config.yaml
num_hidden_layers: 8
hidden_size: 224
n_experts: 128
experts_per_token: 2
d_expert: 128
d_shared_expert: 0
hidden_act: "swiglu"
moe_layers: [0, 1, 2, 3, 4, 5, 6, 7]
router_score: "softmax"
normalize_top_k: true
routed_scale: 1.41
balance_loss: 0.00206
balance_bias: false
router_z_loss: 0.0001
init_std_router: 0.0142
lr_router: 0.00045
vocab_size: 32768
norm: "layernorm"
norm_eps: 1e-06
tie_word_embeddings: true
optimizer: "soap_variant"
learning_rate: 0.00478
beta1: 0.95
beta2: 0.95
batch_tokens: 65536
max_seq_len: 512
train_tokens: 596700000
max_steps: 9105
dataset: "wikipedia_en"
Below are experts of layer 2 (counted from 0) of a mixture-of-experts language model. Rows are named router (the router's row for the expert), down (a neuron's output weights, with its number) and show model dimensions 0-223. Each number is 128 + 24 x the weight over its row's rms, rounded and kept within 0 to 255. Numbers have three digits each.
Before each expert's rows: a language model's description of what the expert responds to. This comes from a sample of Wikipedia text that the model never trained on.

# expert 2
What it handles: Space before numbers. Space token just before a number, as in route numbers, dates and table cells, e.g. Route 289, February 24, PFL 7.
router:145066142096135115143097119106098131127126189140131156122119117129147143212104103133121092147145131130122134143106134110165112130109194143081117135160122166129061106144154109097130135122122130119123175044133077147140152130164125166103113104176136136148093179109113122113143165151110110113124117159128143122133147122140118114135131144158115114120132119122151089137144159127147116086145152128109117139160145118061104122130113123117120136135163119166105143068104130175110108115185107142099118145078143129104108142119146134122137133117150085116112100071112120128149118127184135126125154139122120135120146114126134152150116136133134119109131153125133126123138126107177128157132
down8:149126121132156141135143112111113112103106111149120138169116184109092127101107138135180084070113116119115145176134080117137122094107128129124122141143170127111166133140129112136130145128107137133158121087156122106139133110136132131102141152158120112133092148105124123071136134130158168099160139142110095125144071137110133135107149120070130132097157136094125108100141194153123128125158083107105104121164102125115111126130188134127122147134148157156110129120118133141138207112114139132130116137084148092111159174129144109133066130127090174108127120082126112154156112138102102119129180127127185118131112146113123158105156132131142134119123167116156144149155081126153106106132
down9:116116107128108137142089162133175140114146116131136107116081164115167144157174058143106158119132132099177174140127104148131117138137125131134067101129157119103091135132123094129086078083128144158069142109102117143107121171143133110089075136138162140163098118132159136084122176139141138175130135161120163129114138133124120147103117134131137108140136152186106123133130160155105126130115111145177117148108167107140148122134107134131164106161118128126083172105135140125113087127091122170114157136132159115130091119136138188148131090113149080111159106155157124136132136146156101127132150110114134123120120131130147149112131133099119105140144112123162122140113157132119106182145
down10:149153105132130122159135100104077156135112157131096104096154099115084151179120098131165114141117130183143170141187131138124118166127162131171080119092133153162123121122116057097121118113149153120086111183150138133115140089071139103140132136123107149158126108121102122114162076157141111117100141169161164149098110122109107104143157123134101153123072157111123142129126134139102137113112154136108130151147123162137109162126141136126123108125162135159097135143080115121109120136138090126102148114119169130118127087099104114114172098120149082092107161132116115129129086100106129128134107110155138125114152130139145137123074115128139099131149091125157125166114137139119128117168

# expert 33
What it handles: Proper-name first pieces. Opening capitalized word piece of a foreign or unusual proper name, often a surname or place, e.g. Lep-ratti, Tur-ville, Cyn-wyd, Ar, El.
router:167082118121148142143144136085107125156112155154071119150113111152128139133127115143106095157087161113093146154120169099141095151107139165105122111151111166160096109083121106142119158142127099114113145055128148140131093110141084142111126133154119097163136164129108150126146100169161125112130112132131117135118131096154089113152087134160100108109128130097180090140122139133139160083159161146141117145127134146085132091155115156130113158108128083149081153076096151122102109121132153152108144119131132115139137108112108142123144133095142113159139106129171133160130106171111126138110119164134102139070166103106129115144105156144130160096164143131108107126134162113149167122157
down0:131128126130112156081131145145172165106143148126104130131136145115097126116143128141151120137137153098106124141157158108168165180144147131147110179113141101107116148086115156137134127130096130144142171112110144135128101089128105138135123128120167143133149119144133162155118100100113122138119114154116143140138170138170138101123148120174135098111161131136122100116073124158134134037146117124097181155108109129079134121153137123121103178141176111148120075123148113115129167126173145094140088120128136139109099099132102148123122129134103172114112118131093126140116139104094115118152107155104109090071154100155123164104135090159137108103125132169113072118135112141128178135165
down1:156131128159090138122143140146128107149068133135108127123185172107117080123081173135101153150096132126169130104128170135133142168135108135125073105135115130139143163142090119130146083166145157108127140127111139153134111114098123132151137081144113134152134156117132118158150106153139149141087135106149133146113113102093130142113084121132130113114095106110130086116082136142104098137107128132149079129120150094175105114111158190162153156108145133125141139133147145160105081134085079165149132144110097140145132158103140158113142112165119160110099142108164119125103109113113134155121122130134112116114119106140131176146160119158126137188135130140146176102138108177103118102170
down2:099182159119131144102109118096117161113180102103172155151159107096138112111121124088156190169106114114150148076104124130141150089123086166141098137118160114124086101146114134136143151169081147094102137103148116147113135144135111136114116128121128104153126096085101128134120134136111123081116129145147112134140099125092118154141133097125165133115091114125113128091126129121153126146143120117154120116155130145181141170124135084123125128150149131151142123152132135113141110100121163162184149146106154138149129149104118099146102131105143085134121131122077139137102142151103154139136101125111109168124116155141100114125163176074117142173154152119139177143153113133140130186184

# expert 54
What it handles: Articles and small words. Indefinite articles and number words after prepositions, like "a month", "an organist" and "two", plus sentence-final periods and hyphens in "semi-finals".
router:131105129113124146156122130105107158168131141168108120174114118148149151160117085148097105141119157131096174170137128085134124151132162162106109122146098149137091085119145121104096130165166097101086174093130095162139129096143092142123104128158100109156116150081102119132145127162119099115158127151123152142129134104163108143158111115164103120133096153118156113131145151146115122113161141132108109164151150124103097111150104145101139136109142139158091155094094119150082096127159138136079114128094145119128144127092121111104168123082163086118133107109126111157162097153144115170124151142083114125111154098088137135159099140158139118120142163150122109130163165091126152163121
down1:165099126130150160108123134091135175094126116143116108111098125152092119160132143154105120135132105064142104145134151147133084119154140126130134130140109156107113147170144104158099080108149099105143117156117133120126154124087116100123129103151143176118094080111134106128151115102165141130140132133163153125153116137073146109164111137110121105118156128161079126119130102117127099128153169159122122098142143178150110117142102120130168131157134123136115146091098123096118120141181151077131164098129120123088157131141114098144145112133139146129145148118081121097083156110108136089075113118108113097135127117161156106138083130101166128194100134105095152154131102129142172143096
down2:107156141147116121120109140177131143111079100164128133159134128141152100086100159114157144138129188120131109107119157099117109124131098168125160127122088080098126146121148127120180132167096174144136131109127115131170121182122118109114118108150128172130097113115106092149139162164158144119155128128149139117064088142106138107143073131077085162116143149094133154115137115104165167147121141088163139083168154103150145141116149112163148121138155168110160142114173140132148125109143104139131128134116166129145145160128102110186133123120127131110074124121132101129134164123111147148141125176146127100149132132127120132109131156144147102138129144149111174111145131147084150109111
down3:145171131094148114146134103120165131141134089101169142171136130163147154140138133123121117141113148105156168087125166163145141140086120121124130100125121128167096143160135145128133173141149175125143146144160094069159119119084121134135121118145121129164133136123126134099145156119134093102112195169162056095164162087106146090110163151125144094139144140128096112125151134144131109135112116112133143146139099124093132122138137113148144158134121166129170097167128129133164114148109150122081110162139113149147084082097139121145168135113134072108172142141146121116128124139119148139147106092123069131116126139155112075149145116120148114115149132113169102097133107126142132118091

# expert 35
What it handles: Foreign name syllables. Vowel or syllable pieces inside foreign personal and place names, often accented letters like ä, á, å, or pieces like err, enn.
router:168096149090144143158129136073111170144136153177100135156152130126128149147123093146119135139118182098112160155110111106157151154134139148113124083137132115130103098136127139125103124183143124110114178077137099159161117113133112129129102135137120072142102165115112099113135127151141068083133120145124166128090118097131114124141102078170119123120118134107137081123157120159142143105141138145118118128169145158094110114158113135114119168119143101136080135113110160130103104106159143160108125146118122149123131100123098131120151157099143100113145097099131095134168108180150126135109167126096118124065187085106159125139125135132117144105152155112126144123171145105132143130155
down2:121116082113136099118161147101102123128116120177113109112150116102113114155094107095106083150130121125114131152123131142071078153083141158135117112139114172116114118085099149119095088131127123129134168171147136146143130164140129100116127116135111175127109176103105113104146148153104138196178100127102153112110117121157111089111132140143120150098118121137146109115091167140113121124152078115118122143155132137127138135127098136139126110146136136146171151134133121119114122087104100133087141125137147129161151173088128146137084162123106138174111187131145158129129129101098151116123182141087155143142142106156112102126073135149156130138173140143096129080124139112111147143182
down3:143144103128148080141105143101147137097106111140146115147109134125140155183173111109060144114190196123112142132111113125130131149095111128164127138151186090159134101112122164188133109124149117117134127095157141128065154135114150139149129153108121121136139103163128129114097155111139099108093107130158165092093106126083118165096134104147129126173125085103128172117112117069135144118148110097098118115146129113122151123139122129134133116120149154129159140138180113147091137093147155111126111118172147144175127149106105163095143112136098164087130122107144155116108110129152130149099108135108142134113131120149110079124140136117139151134118104114138167123154141144071123136143
down4:140087133138124147163106155162086134131144107154125105160155125145135130197086161094114113158153108155170135145120095140142132118138110102131118163122146139111137123168095120185151107132099140135158115092183130122146180131112117142122111085113167118132127116127146129149126159113118094161123106107154133124158142099123129138120144108142153147149137161107159148102118094113114115169095098122117155086094114127081105115123111168163114127124113154138119148116104132119106148112100148149074076123115124112104152150103169131116127129141113120157158107105132099088121113095128144122103176140180130176103107128087117168122148104108176154119173172159108126119124137163114141150136

# expert 10
What it handles: Compound word endings. Second parts of compound words and name endings, such as Cold-stream, Whit-field, air raid, plus table headers like Year.
router:137103132119117153155120128105105156156122138165110113171121109146134145166120090153093110142116155137095172170139120082132120143129160169101110122143096152134087089117131118101096136160162099106092177090136099160150127103139098152117108121161101117162117153090104117129149129172129090120154131159131143144121133100166119139160112114169109120133095157127150106137137151146125127104159128138113115168152147134107102110154094139096142129109145132152097156091091118152084096121153135129084118122092140114135140124097109115116168128089169080122127105099122122150157095154143116169106151139082105117123153092081142135167086141161135119121142156155132118125162167092122141156124
down0:156147148104161116126106104148151113164134157170122142114104129094127134121113166102130082085101108096085100153093108146154104147149167113116131123134094146156181147144110172123130107125134101133125121064089131128143142102126136098151166128131104111117154123119098109163151133096140116108155141173082147094145155149136123168117158136081109130154134135129155120128121130131135111101136152109116140132149127141118142123111129176142121130085145131144199098143119137137119129151150143110141140133104120162128138129140133104146185072109118084126099087185155083162160130158133113152159140141099144118116115099117115135182134112152127134079101122129115109126140162154132178086148
down1:128165127122113120128096119087155121142124116124156123144133168122141139124146132107127155100109129160118096189153147131114118121147125166111130138158131103124076111145121124113120163094134171120135089095118103129150163134145138093147174139098105118137102129120086130147185122169145111161138209106088127104082108112131155095160120126168133118097147112151137110110105138134147100116101147102100163122119120134130171115137163129155158150102120104100112107119172090131165108138120080163152130127153130125126126131093127127119177152140089123134124137171173122145125136108149139149154108096145100130075141085128120142106133109142097135178132151078146125067159103132108106133134
down2:100104069079112158174127153142149163123129107134121085090110117078152154111120074140105152129144103134135136118147102116121110162136175136151127160121152126124111156110126139178105125144135141130153145107112143119124097158150112102152163106130134140170117128102154154102100117170140125105117138128100117143117116119106110162121101094128143138111132079096147107158134109119099125132154151127105131171143112153125152129155135088114138060115107137180160168105134196113132092130123129153103131156146125150129142107129113130112134131095127116112079079128109092109150141104127158139100145135134107136160107087127177138131127123130146137130158110158170145151087152150164166180098

# expert 20
What it handles: Initials and name endings. Periods after initials in abbreviations (M.P.C., G. J. C.), closing quotes of song titles, and endings of place or personal names like Angeles.
router:147103123126116143153127127107108147168118136169108117170118106151141141162113076142098108130123155127090166171114127079140123148118159169109099109143090157138093086126140134095106132162149093104079169087137092158146117099151105145115112124159108111163123153080110116132154118165118097108163123147121138132121137112156104133163108114172116123140110155125148116127137128148119114111155137134111109164150162145109095115154107129094144130111141152158100158096093114152085098120154138142093107123092129118124147109096118115111158125086172081119131111114108109147159093151139112173116143145078097123117144086086139122159103147166137111118143159153128123135161163084119153153124
down1:131072111152123166139107158156084150118150162122135087182120116087106108118109088083134128134132087129132087152114133093113150127146102132119116123145154112154112125108120142150166134137162169154146138115105122119126105116147172124132134155129125178125144089153098147116136101112125077151177110167086160175092128139139130120153095099121145147111071134123098103147135118104153112141142080132117148115148148135159145141156120141150127127118143145139129120116129144153129115104141099153127106114111171121120105155103097091119149174085127105141092101127121095115082146114144151150140133142141116129110094144123113186109132120071092132154143126063154153119089128117140127171154
down2:121126103137131106127101102171154138131106101087133152126160092099093105130117117144160114099125147101108113198143129141105100101155105128125092162097116139126110153106155152139140138092089091079122073128109113144093122138119180077130133136153130157154137123121121110135117120136109116109098123135106182090127078104159109158162136125094141131142116184135118163130132115118099126095130134155105132078078148135137104191121117109108137113120149084140108129085123107146100143148133151116128192130121141123116116136103141095161137154129162091130126140141114130168134141122133109144133065141154103148123117161134128119131061138109175112149121137166128100115106119145137112145143
down3:152138124117125115157118130119115144170116124130165135129119097159144125148168143157109125083114134094141123159106142154157129103096145149151106110142139123072147112133132134154146119175116175131131159138137131131109124172114148106083080088115153142149128107109130109135129110127143134110154161160131127152119165135135088128096092144138144134159170126147123141100106067099134123162156099145116116134174155108131197140145136092140147108114102093130166094118129163120101127146123092153117102128155111085127153103135117103137162100173043096101108157108113095101141149123119111113134164125080125130146165157109163106126126087112144101146151136142099149126129135156158103127169

# expert 12
What it handles: Range dashes and operators. Hyphens, en dashes, slashes and LaTeX sub/superscript symbols between numbers or names, as in 1980–1981, Calabi–Yau, θ/2 and _{.
router:138080114137117141150117128085065134163122165138144156149135117124156120164125113182126127141106128117105146151104162121139110124123175169132093143143101166126090111129175111139126141113137134104126146124140101154151119112126071142130113092103149108132105115095126099139158141157101115093135126174115142148102165133161109105141130092166090091107115117119141091129141115126133121093144162135113101165171137131104091084157100124092152133111119134145132151110125118164125117103173097142122150161117108138123126090127125102118126106128188113128109119066146128147153123139113127173092182154100094122123119126122173128142120143164164107141104182150104129118172144105175131139151
down0:099129110163116101119148117152144115123109107142136156107144121175113103146103132148166112092111127078108126150148111091088123085127156150121117119131124140122110155114135113105128117123108094150145084140119141134129131148165185136113129095117154132095089124125118178081097122143117142162149144131147136101139147131113088202155123124145141132145189110123155158140162156176137111104125135088091118149126080112142094142146144133126065088105092147118135101173143093139107130173108116158157104159131139141144126129138119145106120156153112103138123179115121146142166178142114107077144106168127138139104105142119141119102107089172140127159156132098140106152168113142129113124138
down1:131132087122110154141167108146150130131156120128134130123164134105076118152110108131109155090141112137174104123146084109138140109131138136139140125139128142110102101158120134111150109094102104146086103140116153137119131139083105122121186138143110117119116094182157108117106160142156146161119138127088143101160101087119148096169147157172127130149131108122100120138125086168155109147135140159155154082115121120119097097157132113138128167077110130126092157103116142118174142172107068137071107121115134116109145139113120118172079145124127161085136138161133156104118118150163126080137128168104158137149106166123160156096139147108138134163107128138145111130126184107120123149163
down2:165138134166107129095111085098124084121172097092116134165128148177142112104123125147099118139137132202101138159106110135118117166126144117072095162148088178119129077117116103146070145080077141112144092133115117113114109148135142158112132121162150122105143121156105118158095146117130149115167117128112139119145163153133156104137134122138091099114136142167103146150083134092118113140121111112131117122129131137121104119076152105122129122154129117133143148147112142107145178132108163113138108166122118154126123140140113114139112113133150118084097183146121118139057129142086093131170097074128136087157135138102167123105114139118149094135156140128132122126162120111156121124122